From a checkpoint of a small mixture-of-experts model trained on Wikipedia.
Size: 13 layers, width 256, vocabulary 16251, 62.2M parameters.
Experts: 16 experts in each of 13 layers, 352 GeGLU neurons an expert, 1 pick a token, a softmax router.
Training: a variant of Adam for the experts, 349M tokens, 5324 steps.
Below are experts of layer 4 (counted from 0) of a mixture-of-experts language model. Rows are named router (the router's row for the expert), gate (a neuron's input weights, with its number), up (a neuron's input weights, with its number), down (a neuron's output weights, with its number) and show model dimensions 0-255. Each number is 50 + 12 x the weight over its row's rms, rounded and kept within 0 to 99.
Before each expert's rows: "mostly gets" lists some tokens that are sent to it at least half of the time; "comes after" lists some tokens at least twice as common just before its tokens as in all text. This comes from a sample of Wikipedia text that the model never trained on. Tokens count by the router's weight.

# expert 8
mostly gets: "Al", " Laur", " alongside", " Rick", " Upper", " reserv"
comes after: " of", " in", " at", "|", " on", " F"
router:44 50 32 49 44 55 55 41 62 61 50 41 61 56 50 34 58 64 30 56 54 43 57 49 46 56 24 55 58 49 62 48 40 34 50 60 42 53 41 57 47 56 51 51 53 48 34 61 47 43 67 44 47 39 69 59 37 30 55 57 55 32 50 64 56 28 62 50 52 48 53 36 50 38 50 24 48 88 52 45 55 59 41 68 61 43 36 42 51 50 46 58 48 47 70 43 46 50 54 61 40 62 48 32 49 43 59 41 59 50 48 59 40 55 38 43 58 53 42 36 64 36 42 86 41 41 69 13 45 39 66 64 38 57 61 54 50 46 83 38 65 54 73 36 51 48 54 37 54 50 41 58 54 54 44 37 50 55 37 42 63 55 37 38 42 44 45 27 47 58 61 51 66 47 66 51 28 35 50 39 34 43 49 43 42 69 27 64 62 43 33 45 60 47 22 45 55 57 43 48 72 50 50 49 65 36 50 32 61 57 47 43 30 45 60 51 59 39 57 53 46 69 43 53 36 59 48 35 60 66 83 69 58 59 28 45 26 69 31 64 44 41 47 54 55 29 65 45 69 68 91 38 45 50 37 60
gate0:59 60 59 30 50 44 66 32 42 57 46 51 70 61 57 50 64 63 54 26 52 68 39 51 55 40 55 38 48 45 47 52 66 41 32 53 50 45 31 54 56 64 36 39 64 39 55 54 32 46 49 68 50 40 58 62 30 40 66 55 61 72 37 52 55 56 47 46 45 55 62 36 61 70 35 66 46 50 57 45 66 54 30 47 29 18 34 69 61 50 47 65 51 44 51 43 45 46 39 30 43 45 41 70 37 70 46 51 74 52 51 14 51 51 53 40 85 71 42 50 43 59 40 58 56 55 46 53 68 65 69 61 55 54 43 49 31 30 41 39 39 49 45 58 61 59 48 72 51 45 46 55 52 58 27 39 70 60 39 34 48 52 15 45 56 54 52 12 57 50 60 43 53 52 22 65 63 48 50 38 55 55 54 47 65 43 55 45 50 54 55 48 49 66 54 33 50 68 45 45 55 41 58 61 32 76 21 49 36 56 52 22 51 54 47 63 41 53 50 42 78 46 63 78 54 53 56 40 39 60 39 44 56 60 66 50 41 58 52 37 54 48 66 40 44 53 71 51 65 54 47 54 50 51 61 57
up0:58 57 75 51 52 65 59 43 53 20 55 48 48 54 43 46 66 56 52 50 40 57 55 54 38 84 65 62 67 54 52 53 42 60 33 44 57 61 84 46 77 47 55 48 12 39 32 62 23 44 38 33 42 59 39 69 64 59 45 41 52 39 67 70 39 50 60 58 52 40 57 43 47 31 44 55 55 45 36 35 39 43 48 56 37 41 54 35 45 63 52 49 48 64 57 57 44 57 55 41 55 39 53 57 72 65 52 55 28 51 52 41 35 59 40 45 73 34 56 36 46 63 40 42 72 64 49 40 60 64 38 41 35 32 44 27 25 60 53 54 61 65 49 68 55 42 61 61 54 45 43 27 55 42 43 50 49 26 36 64 37 54 30 61 63 52 26 53 60 35 49 63 60 43 58 62 71 48 54 40 49 73 36 37 61 66 45 69 51 41 46 52 54 75 58 57 57 41 60 44 49 46 33 61 60 57 41 57 61 58 47 55 58 40 50 27 54 45 50 63 26 63 42 40 50 53 53 23 63 59 58 53 65 51 38 40 53 49 45 52 37 63 56 50 58 51 59 59 60 19 55 35 33 69 48 60
down0:35 45 30 36 54 52 43 61 35 66 39 81 50 37 45 27 45 55 56 69 57 28 56 39 53 41 52 48 25 61 52 51 53 60 56 47 45 49 50 41 18 55 51 56 51 47 56 58 38 33 51 59 59 54 40 45 45 58 63 63 55 40 59 52 44 50 50 24 45 49 65 47 49 52 56 51 54 42 65 32 47 71 40 47 30 50 58 74 46 68 39 65 47 51 40 49 54 35 51 54 58 71 39 41 36 60 30 33 49 49 60 34 57 48 47 74 37 57 41 67 58 42 55 59 27 47 57 48 43 71 39 32 61 39 72 43 48 55 53 43 61 74 46 39 51 49 37 52 53 44 45 53 45 81 51 80 59 71 59 65 53 67 70 67 40 35 52 68 38 49 54 45 50 49 33 54 38 50 48 39 53 51 73 80 67 72 49 52 61 27 53 41 58 46 53 44 29 43 53 58 49 53 65 60 36 39 51 38 49 48 47 40 53 53 57 31 45 40 63 45 28 85 61 41 45 62 39 61 41 66 43 58 39 30 50 46 61 54 37 38 52 44 21 45 36 51 60 23 22 59 67 54 61 52 49 46

# expert 14
mostly gets: " after", " After", " work", "–18", " sound", " own"
comes after: " the", " a", " an", " his", " its", " The"
router:57 50 45 56 56 42 54 45 58 27 50 39 55 60 69 65 55 29 47 66 79 66 91 51 35 46 33 31 54 41 59 49 49 72 48 39 53 38 59 43 35 38 59 57 66 54 54 46 65 54 47 51 54 49 60 56 51 43 71 36 69 46 44 59 58 57 37 54 47 61 28 40 63 31 40 76 57 55 76 43 51 47 26 28 30 49 54 50 32 50 40 53 50 64 27 60 42 62 51 51 55 45 40 47 45 38 55 34 61 36 60 38 37 76 46 35 68 73 55 38 43 62 41 32 44 61 33 52 48 57 43 65 52 59 72 15 35 33 66 31 61 55 64 41 61 47 39 47 56 53 79 52 56 58 46 64 69 84 49 50 47 28 48 41 64 42 61 53 55 55 56 57 38 38 37 43 74 64 42 61 59 47 47 65 51 40 51 58 51 71 66 55 69 51 41 42 55 32 54 48 53 45 65 40 43 53 49 49 69 44 62 62 48 56 63 45 43 68 67 52 44 29 35 65 53 52 48 36 50 57 60 45 36 40 46 43 40 53 72 31 52 51 44 64 48 62 33 54 45 64 52 52 43 51 57 43
gate0:54 45 40 48 60 71 60 65 43 41 50 52 57 51 48 39 57 58 59 52 61 75 45 60 41 55 48 62 59 61 74 44 40 50 60 57 40 60 48 68 54 59 40 45 49 62 34 55 42 35 56 42 54 58 29 47 53 55 31 54 55 31 51 34 60 49 49 49 50 68 49 60 31 52 39 49 43 44 48 46 45 63 49 67 39 56 51 57 25 47 37 22 46 48 51 62 55 55 50 25 43 46 48 48 76 28 57 47 43 51 43 25 52 54 55 37 51 72 31 63 49 42 57 28 58 45 57 62 37 46 45 26 24 51 83 38 81 47 67 54 34 55 49 62 57 63 33 46 24 47 50 67 30 47 40 34 62 69 16 55 68 54 38 63 25 51 46 33 57 46 24 54 29 68 42 48 50 60 56 50 62 36 41 26 55 46 46 65 56 54 59 57 40 42 18 47 33 69 39 41 51 57 55 54 56 78 66 66 48 49 33 55 52 49 47 57 67 52 41 71 52 64 43 56 49 54 14 64 51 35 42 45 44 44 41 46 49 52 48 55 46 46 44 63 74 60 39 47 63 52 44 46 59 36 51 45
up0:47 55 47 52 40 48 59 48 31 72 40 41 43 49 38 55 54 25 64 54 52 56 52 52 55 53 45 35 23 62 30 52 61 63 45 48 41 60 44 45 47 43 40 54 45 43 44 53 41 27 57 36 21 47 51 61 64 44 51 65 57 62 36 62 55 34 63 57 51 32 48 15 50 51 27 45 57 61 57 59 44 39 68 53 52 66 45 36 67 56 51 45 58 38 48 60 55 44 47 29 47 45 51 32 49 38 28 50 50 22 56 53 54 46 43 61 55 69 51 39 34 52 48 39 32 53 52 66 30 26 58 43 63 41 46 28 35 42 54 51 61 68 56 38 71 48 48 49 57 47 45 62 28 45 41 58 52 51 58 35 60 43 31 49 62 41 42 58 39 60 65 59 66 43 75 53 50 39 19 67 58 56 28 65 60 25 43 45 62 47 28 45 81 47 59 52 54 59 56 58 51 52 64 52 36 32 32 37 75 43 53 50 41 54 49 44 35 53 51 51 68 67 48 39 62 34 42 40 56 34 71 46 28 44 70 56 60 72 60 80 52 33 57 50 45 29 44 50 48 24 49 56 62 39 61 35
down0:59 41 47 48 76 56 49 50 53 38 61 67 39 64 51 46 57 46 26 22 46 39 37 59 49 50 55 67 68 75 52 56 44 43 55 59 47 48 62 49 62 44 68 36 59 28 48 60 41 38 52 73 66 59 51 55 44 31 61 66 55 38 52 66 36 28 77 50 61 44 60 69 67 41 39 52 44 45 54 70 36 54 62 30 51 34 37 54 58 52 38 57 43 54 48 57 52 55 34 50 60 81 23 64 28 64 50 46 52 28 49 63 57 38 65 50 64 77 50 45 27 46 71 58 38 48 37 42 68 65 52 60 49 50 55 28 60 49 46 43 56 44 48 41 53 38 55 52 61 73 36 47 41 31 49 49 56 47 52 39 49 65 53 69 55 48 54 55 48 39 29 36 64 39 51 43 57 48 38 41 37 47 40 33 53 30 38 59 37 38 57 54 59 57 61 30 55 48 37 42 57 52 41 43 42 29 40 67 51 68 42 44 53 56 45 17 45 20 55 44 21 35 33 54 56 47 60 55 49 50 65 69 59 34 39 56 43 46 46 33 73 32 34 40 59 42 36 36 30 55 59 31 55 43 49 56

# expert 11
mostly gets: "Personal", "==M", " also", "la", " later,", "==R"
comes after: "\n", ".", "===", "s.", "==", ";"
router:34 34 60 59 44 65 48 52 62 48 63 75 39 44 62 41 49 21 31 38 44 50 88 52 38 51 42 29 54 45 43 45 53 44 71 54 52 62 63 46 25 67 53 45 58 49 42 58 72 78 53 32 41 55 58 67 61 78 56 75 64 47 70 62 44 98 48 46 59 54 49 50 55 51 71 47 53 52 35 40 24 53 43 49 55 46 58 41 49 57 59 40 51 39 37 40 60 62 55 38 58 45 51 54 50 44 60 52 68 63 84 46 38 45 60 46 56 69 53 55 65 55 54 36 39 55 49 47 55 32 47 62 57 53 64 53 54 43 33 24 49 41 84 65 50 50 68 36 75 62 59 52 63 43 46 32 23 61 64 29 47 65 49 46 41 43 61 53 51 66 55 67 62 57 45 68 70 62 59 43 54 65 49 52 53 50 46 48 48 47 59 56 71 36 45 55 42 45 49 58 61 54 58 49 62 37 62 66 33 48 42 61 52 42 57 63 53 47 40 50 42 32 51 63 37 48 45 57 46 49 66 64 34 46 40 61 26 66 66 48 62 53 60 65 60 52 51 61 66 54 44 55 39 50 43 39
gate0:49 27 65 48 62 24 33 46 40 64 64 58 67 33 47 43 56 33 56 43 35 46 45 56 36 24 36 59 67 34 42 62 53 23 66 55 62 48 45 45 62 47 66 36 48 40 37 64 37 50 52 56 46 47 62 44 53 60 74 62 44 45 45 48 43 48 51 53 62 63 34 55 52 41 49 57 53 47 54 62 35 66 44 54 50 80 47 40 39 69 57 61 57 42 38 46 66 38 44 34 34 50 55 47 39 66 43 68 50 59 43 60 43 65 58 54 62 48 36 62 53 37 72 40 47 34 75 17 38 65 64 51 24 55 50 47 70 71 44 52 41 33 34 33 38 40 51 48 50 40 56 58 52 39 48 44 44 59 61 44 69 36 46 53 39 53 37 48 31 68 18 58 34 40 55 54 40 38 54 60 50 37 69 39 54 36 54 50 56 43 49 41 54 46 45 45 55 53 57 50 32 42 46 65 62 50 41 42 61 40 33 56 40 30 54 59 86 69 55 59 53 56 42 40 40 37 51 51 51 37 73 49 54 32 32 56 62 25 83 30 32 63 48 59 48 51 48 29 38 39 41 35 37 41 46 45
up0:53 68 43 39 46 55 50 83 50 46 59 51 28 66 49 63 63 83 42 51 43 33 51 58 57 65 33 50 22 48 41 31 42 49 67 32 40 41 65 46 64 69 64 42 55 48 48 67 47 65 35 64 50 28 51 36 42 51 29 65 47 71 57 53 35 65 54 30 34 35 33 50 65 45 69 62 63 72 33 58 61 48 63 32 66 68 48 31 45 47 43 52 36 47 53 47 49 43 46 27 42 53 50 51 50 58 69 47 21 46 62 38 67 55 41 42 40 33 68 79 35 65 39 61 47 51 48 54 39 46 47 67 43 54 55 62 55 42 64 34 55 41 62 59 61 60 46 53 49 57 42 62 65 41 71 49 49 45 35 43 37 55 61 53 53 52 36 68 44 54 30 45 80 44 70 55 46 50 34 28 29 63 63 39 43 53 51 73 58 52 63 49 51 34 50 42 64 44 36 55 60 55 42 57 48 43 74 31 63 57 54 54 42 62 62 50 32 47 46 61 70 45 60 41 55 62 52 45 62 59 69 64 49 56 35 67 47 52 54 69 60 43 31 45 38 35 57 45 52 35 56 43 39 47 31 50
down0:61 60 48 35 44 81 40 50 48 46 50 23 43 34 50 50 53 31 54 45 48 66 52 52 35 51 43 34 32 44 50 57 45 46 59 57 52 40 55 46 37 53 30 19 38 51 43 77 61 40 56 68 59 52 49 55 37 41 58 60 43 54 58 30 33 37 69 63 44 81 39 50 55 61 59 66 57 71 42 61 53 70 60 41 25 41 47 39 79 46 54 41 61 46 57 67 48 59 62 53 47 51 53 39 31 60 46 58 47 45 62 31 44 35 26 68 54 34 58 41 26 59 58 48 45 37 60 47 45 52 39 49 51 48 72 49 52 68 63 34 51 42 24 58 24 59 33 36 49 62 34 64 53 52 39 48 45 43 63 39 37 40 67 80 36 41 41 31 43 55 47 29 64 68 32 29 43 56 54 35 41 56 63 65 47 73 39 55 40 26 41 33 59 36 59 27 45 30 39 38 31 66 46 43 57 65 61 38 28 53 63 57 42 56 54 58 41 47 39 58 46 59 60 37 42 42 61 47 57 47 33 48 62 59 55 52 61 55 42 49 51 48 44 39 52 60 47 56 38 52 45 69 40 28 38 50

# expert 3
mostly gets: "|---|---|---|---|", " cast", " sl", " th", " acc", " bank"
comes after: " |", "\n", " and", " ", ";", " not"
router:43 20 44 60 70 73 47 40 66 41 47 55 50 46 40 47 60 54 49 50 67 44 34 43 65 48 37 51 43 25 57 55 50 71 49 39 51 47 56 52 47 36 56 48 57 38 52 62 50 55 56 64 41 28 65 53 38 51 53 33 50 53 37 55 56 58 43 25 59 44 77 21 43 62 50 57 47 58 57 60 64 22 52 54 31 52 59 56 51 49 74 48 35 51 52 44 59 53 54 47 51 44 60 51 42 49 20 74 26 46 59 67 63 67 54 32 66 52 42 65 58 46 48 37 67 51 41 45 69 78 35 64 49 41 37 50 31 67 52 68 37 49 64 51 50 56 52 29 32 40 52 59 44 57 39 85 48 40 51 81 49 48 66 43 36 47 55 46 52 54 50 35 71 52 33 63 69 39 47 34 39 59 23 51 55 20 55 55 60 54 49 59 76 48 51 41 32 76 43 47 59 52 58 53 31 59 30 38 34 47 36 62 38 78 61 50 57 41 33 40 59 61 49 57 60 66 40 64 60 54 63 61 39 54 59 61 49 59 52 60 40 63 42 54 61 61 61 60 48 49 51 42 39 49 39 43
gate0:44 48 86 56 35 48 51 55 67 36 48 56 46 55 63 54 59 43 49 66 52 47 77 51 54 56 58 40 67 63 51 49 50 50 33 61 57 41 64 64 64 56 61 50 37 53 59 49 40 38 49 76 52 62 59 36 41 54 55 57 35 62 46 69 45 40 47 50 47 62 51 37 66 41 49 51 57 49 43 49 60 72 43 54 30 58 55 62 52 55 71 49 48 36 41 31 26 37 41 54 35 51 36 62 49 66 55 49 64 53 28 29 56 37 46 56 18 55 38 71 66 59 68 40 57 37 53 55 39 46 41 43 37 39 44 58 56 71 45 39 66 40 25 56 59 39 48 34 45 48 68 57 65 52 45 28 50 61 79 42 47 49 51 40 74 58 50 50 53 34 32 52 59 50 42 56 39 32 66 60 34 50 41 48 69 43 71 49 46 77 50 50 86 37 42 69 39 56 77 60 37 41 46 60 43 41 65 25 59 65 50 45 73 68 48 59 64 57 48 22 45 48 58 39 76 40 39 58 42 47 43 49 49 55 62 50 73 51 59 47 53 56 66 54 48 41 44 71 57 55 50 64 59 69 68 59
up0:59 34 55 53 58 69 37 63 59 47 54 51 61 50 65 48 67 30 20 46 52 38 41 50 39 47 68 80 41 66 49 64 58 56 39 67 59 49 43 45 45 48 37 43 58 52 56 41 50 39 48 43 83 31 61 48 63 24 49 49 32 37 22 57 49 48 52 69 51 46 54 25 62 53 44 50 65 61 60 63 54 73 35 42 37 52 64 43 38 54 51 55 45 51 42 63 46 58 75 54 41 55 48 66 33 66 54 31 58 58 38 44 37 39 54 44 42 63 32 25 50 28 69 46 29 53 49 41 46 18 44 45 50 37 45 41 75 69 50 57 43 23 52 31 60 47 49 51 56 40 48 49 46 44 37 63 48 67 52 33 55 35 22 71 47 51 67 52 36 29 45 43 63 60 40 48 34 61 37 51 65 47 65 54 40 41 60 52 55 44 72 41 57 43 56 56 67 40 23 63 60 53 40 48 64 30 40 63 60 63 56 37 75 53 60 37 50 48 54 62 64 44 46 57 46 61 35 73 41 37 59 47 48 55 57 67 48 36 60 54 69 46 45 48 49 53 56 58 74 67 39 57 54 54 69 46
down0:67 45 55 48 41 49 48 63 58 53 38 49 54 45 37 58 54 39 55 41 39 52 58 44 36 45 48 41 60 33 61 51 59 61 61 48 66 36 45 63 44 46 27 45 53 39 59 31 66 46 50 46 54 56 53 56 58 48 52 60 51 69 53 31 68 64 59 28 52 42 55 52 65 34 47 57 46 34 54 22 52 45 54 64 42 35 57 60 90 39 47 51 43 40 56 48 45 57 48 58 43 57 47 19 43 33 25 73 43 52 63 48 65 44 34 52 45 43 50 46 39 51 35 51 28 57 48 65 62 68 50 60 50 55 61 48 46 40 46 46 60 43 44 57 72 44 44 52 77 37 55 35 26 40 42 70 29 38 36 48 40 42 28 51 55 24 63 49 63 28 55 56 44 38 34 59 59 71 61 38 48 54 27 69 47 61 48 57 49 62 47 66 40 43 56 70 45 39 60 34 57 54 51 35 61 55 44 38 45 37 56 36 54 38 45 83 46 63 34 85 30 59 57 43 65 37 67 49 74 27 43 53 62 41 46 37 44 44 45 59 45 64 60 39 50 65 55 31 32 64 65 73 31 49 38 31